Below are experts of layer 3 (counted from 0) of a mixture-of-experts language model. Rows are named router (the router's row for the expert), up (a neuron's input weights, with its number) and show model dimensions 0-63. Each number is 128 + 24 x the weight over its row's rms, rounded and kept within 0 to 255. Numbers have three digits each.
After each expert's rows: a language model's description of what the expert responds to. This comes from a sample of Wikipedia text that the model never trained on.

# expert 61
router:099139086132122097171107144142135108162148148138112126156170155157124149135105096169181162115110134179093119164130132111168116145148190141118096151128141124167124107125100151123117184148148110
up0:169117120103165118112117148104092107137136151164116151134115139140136097095112158126174138142100134137070130138144069134145093122095113139120139121150133123139145126136126117191080132137130087
up1:101134140143157144102116140124162134158130109116107154101156132156110105112126139164088159119210139126138151124145106145154119089112144140114118127161154150139116148153131136149162125114099127
up2:136118131093125132101134100100142122066147136143143125148083151110085120141169122114128126143112122143107091144108093149114137143166153134141108136131109113153103081160114123139124137135120114
up3:124141131104104102130152141131128143171139115130129100105123142114123147135108177090132152092126093135118142134106117065193121125146109151096130108094094162156163084162125091123156112133158146
up4:132127158101154097121142117144104111148136085121096087117127128118156122131079145102157103111138089146115126123097141088151107162107130119165132119136134156145119122132160110105153111154137138
up5:127165149098145118117149136123125110150117116135082099159170147118128114103148145153137148142129142145136090080119109124128121172106073150126143154068111125166125067132103125114129101108105129
What it handles: Year first digits. Leading digits of four-digit years, usually 1 or 9, in dates, year ranges and citations, e.g. 1898, 1922, 1945–1983.

# expert 2
router:122115149114081115169079124146135133097124156104113143165178114172183165112161148128154123102165140169127080136104114130098113161092125094150150118142149126168106120135107122172164132139156136
up0:149089178166101139121138152139095153152114138117108117157089139154151113123133130114135117101109146105092141156099131089118112159134172149155105108130092125173115123121105129124091103105146097
up1:085122111140127153102169122105138122065113163109121111134147157118113132123120117161145094140112134133146161115134120126062139171097113089089182157128118160149096120092102122139138136138141157
up2:134153133140131110143122104124073104102160110126138143112137144121153087122152091105113139140124105154101148081151162135118106073108109114128128101158135110071093094131129116133138132157178100
up3:115144130124102134170202161139112106111156153115108105117147079108141160100091131156132140137116139135128130113139170094156098130115085112124104100112097133136135132149119100115149115140135129
up4:080108112089130145097084129092102126098134117126120098146120142164114091100139119140169150109132144116131134145120165125118178099141167112121158094137103165144141148096102098127126150125111136
up5:164138118101148098139170156090162133125128130157175165115119138118115115126145161125129106111145098155114113144127105141127069111105129120106114182161091106119125076151093121113120113145112111
What it handles: Leading digits of numbers. First digit or leading space of numbers in tables and career stats, such as years, appearances and dates, e.g. 1|5, 2|006.

# expert 17
router:126125153112150109131135155130132111119126135097152157146096117104104102138098129096110140086128113098095154174127148153141148147139104145129152157133130158117132145116166140111125161171109082
up0:070142150123088077122114101116129080143126152088098127132150141119120139140128111143146129114149132170107121122203090157130136135140162120135105109122097144125148095166142126121079111140164096
up1:141132150144112131092111110137094082103139163108105159121137120118125134150170123088138134097119139114129143151143075118149149135141087109129131101091134127141136072130141159114172116139131139
up2:169117136117161127151163157097076105163133154106137104077119114152128105119162152113112132147091114105095127122116086133115110133058100122125121131114175090129152168145153104072156175135132184
up3:218143167127101097118172144121121130126135133136113098114116134127107129115103130118099102117120096140146139107128083121108171132101148107113116115108146136142117086137130121100154165188154127
up4:130148145071125091171131112150116143134127117125103086102113133097145164123124091157144143151104088106097133091123137124125155139103141132116147100118173140121122089126172108141127129119137124
up5:128124116134158124148117137131115096138183158103170101116094119127122143114094097115148162161101135098122121164141110087134170088114142123096163142117113119082124106150172151087126137128106141
What it handles: Person and group nouns. Nouns for people, roles and organizations after the, a or his, and agent suffixes -er/-ers, e.g. player, team, government, farmers.

# expert 35
router:188110177155158165146153143123077128119142146148147104103130150158143134160145086126126117131101135092145143117094157125135158088125140123106113102161102150163136171144163105154102152099154157
up0:143121103136147170112132102130147133119125094135167142114136124140124095107135138148072117166120156116156156082108123144111153137079088095105152138157130159134143129116118154114121158112115140
up1:164153099111107100144138121119124124139122141166133160103164145148104136154103127153130126138098108150110148112170131103089112067136169147087171175148160128109128079133152150143138180143199118
up2:142124129188125109113153119086143186131143133125183108157138143139099122140138150129129131166172129141152131128142128121081162110104112135117142144120125119135083082144133135120125110163097122
up3:131164108114153117112145117127095124168113144124141116119150148141135087117077142080089152161149106144115128087103167131137100119135139144120131089133136123139163163147130155120160108121133136
up4:131079140138106149140119090133146117106133130107139128122116136163098092120143150150131119131121158157164163139126125135098154099091136074138146167134108128114128152139059160139145172130128132
up5:160108099168084094105118151111099154106113103151117102155101134156171122100140162138129127172137121138150123148130096170118130146145115105113085166140135105156109115095165119142131105122112139
What it handles: Definite articles, determiners. The word the and other determiners like its, their, this, each, usually after a preposition or sentence start, e.g. in the family.

# expert 46
router:160130140121099120099132152118127100115119152140144144171105153091112092112079154169122132108157136108144123165137169104097168131175103114104154142111133158107150117075122141109125120154162103
up0:099096114147126167148128169142133165143148117134138119131135136144168089128125172110120141141179118135157094140067143100144156142147121138134126148095122084143134072137091147091135115197128099
up1:103112132130146161125099157120159141112116108100125141122142169154096148128158114101113137147094113116108140125115121141129183147190141139133178122147141106138161107138097095139125128138154115
up2:131125133137120158175124144128136148146140183123165135171171157109122092068134129105117134159153159125130155151180135117158099192083106158151119114132089099145146156107135137153133130129149128
up3:150123121127106127090154136141076145104112155109135159147144094117112117118154163108134139124147137122107144139128107199163140161178161125152159111153141145063150129118125084115152124155107168
up4:148142108102105124085137099116132131144069113139080126139114148125133113133093133165122132105154130154134175134078098140094126134115106138133147117098117144120096140071108174138078097110148143
up5:146123091135115114072159112111117144103149115105144158152167155105100127121123084125158146100150139125170086122116101129131126117123100116135110112120126090150144127104145161128108111161098123
What it handles: Plural noun endings. Plural suffixes and time or group nouns ending a noun phrase, like -es, -ers, -ations, days, hours, season, members.

# expert 9
router:130076147140187112112119120110090158146136158139115111145084106099100108127153091153140124126106129085115088145104121128127164152137118136115144107158145108098107142129103173101123129133162125
up0:092101139105155125103128116155093135108143127153126110084110101136113154149162098124139133114150141120145151151141122108153153135153182085120147169100106103138166083154162116142083130125158145
up1:096068155135157115180111122151142103151142168135121113147155133112163170114158111126167107107136086095122157140138125091114176131123133123117131082173153114153130124173168126122113151141150118
up2:124125127139154138157137151085113128116120133134135133121091117149115126131118139140168156130090164083150131102159101147146134178119140129124122093087135108120073132105098138108132131097165159
up3:121128132143134106149157118115152075136133106137145112122115153120137088131149184143151077119129137103129113097142138144107118111108109103114125098161148164145132172131121120107178109129142138
up4:110118101085120132106093107168134138127123155158136117151130088131088122115146077111120107092131172116122082110151148107122138142114124142115056162160122129129164163123149136148096119122157134
up5:110087122143137113103129141122174125082156079110115130141133120111142123135124121123162119100135112140165157108145166167160114177136132078134129103141157139147086099135145128126123122143174073
What it handles: Particles and institution nouns. Adverb particles like up, out, down, back after verbs ("upheld", "up to"), and capitalized institution words after National/United: Court, President, Museum, State.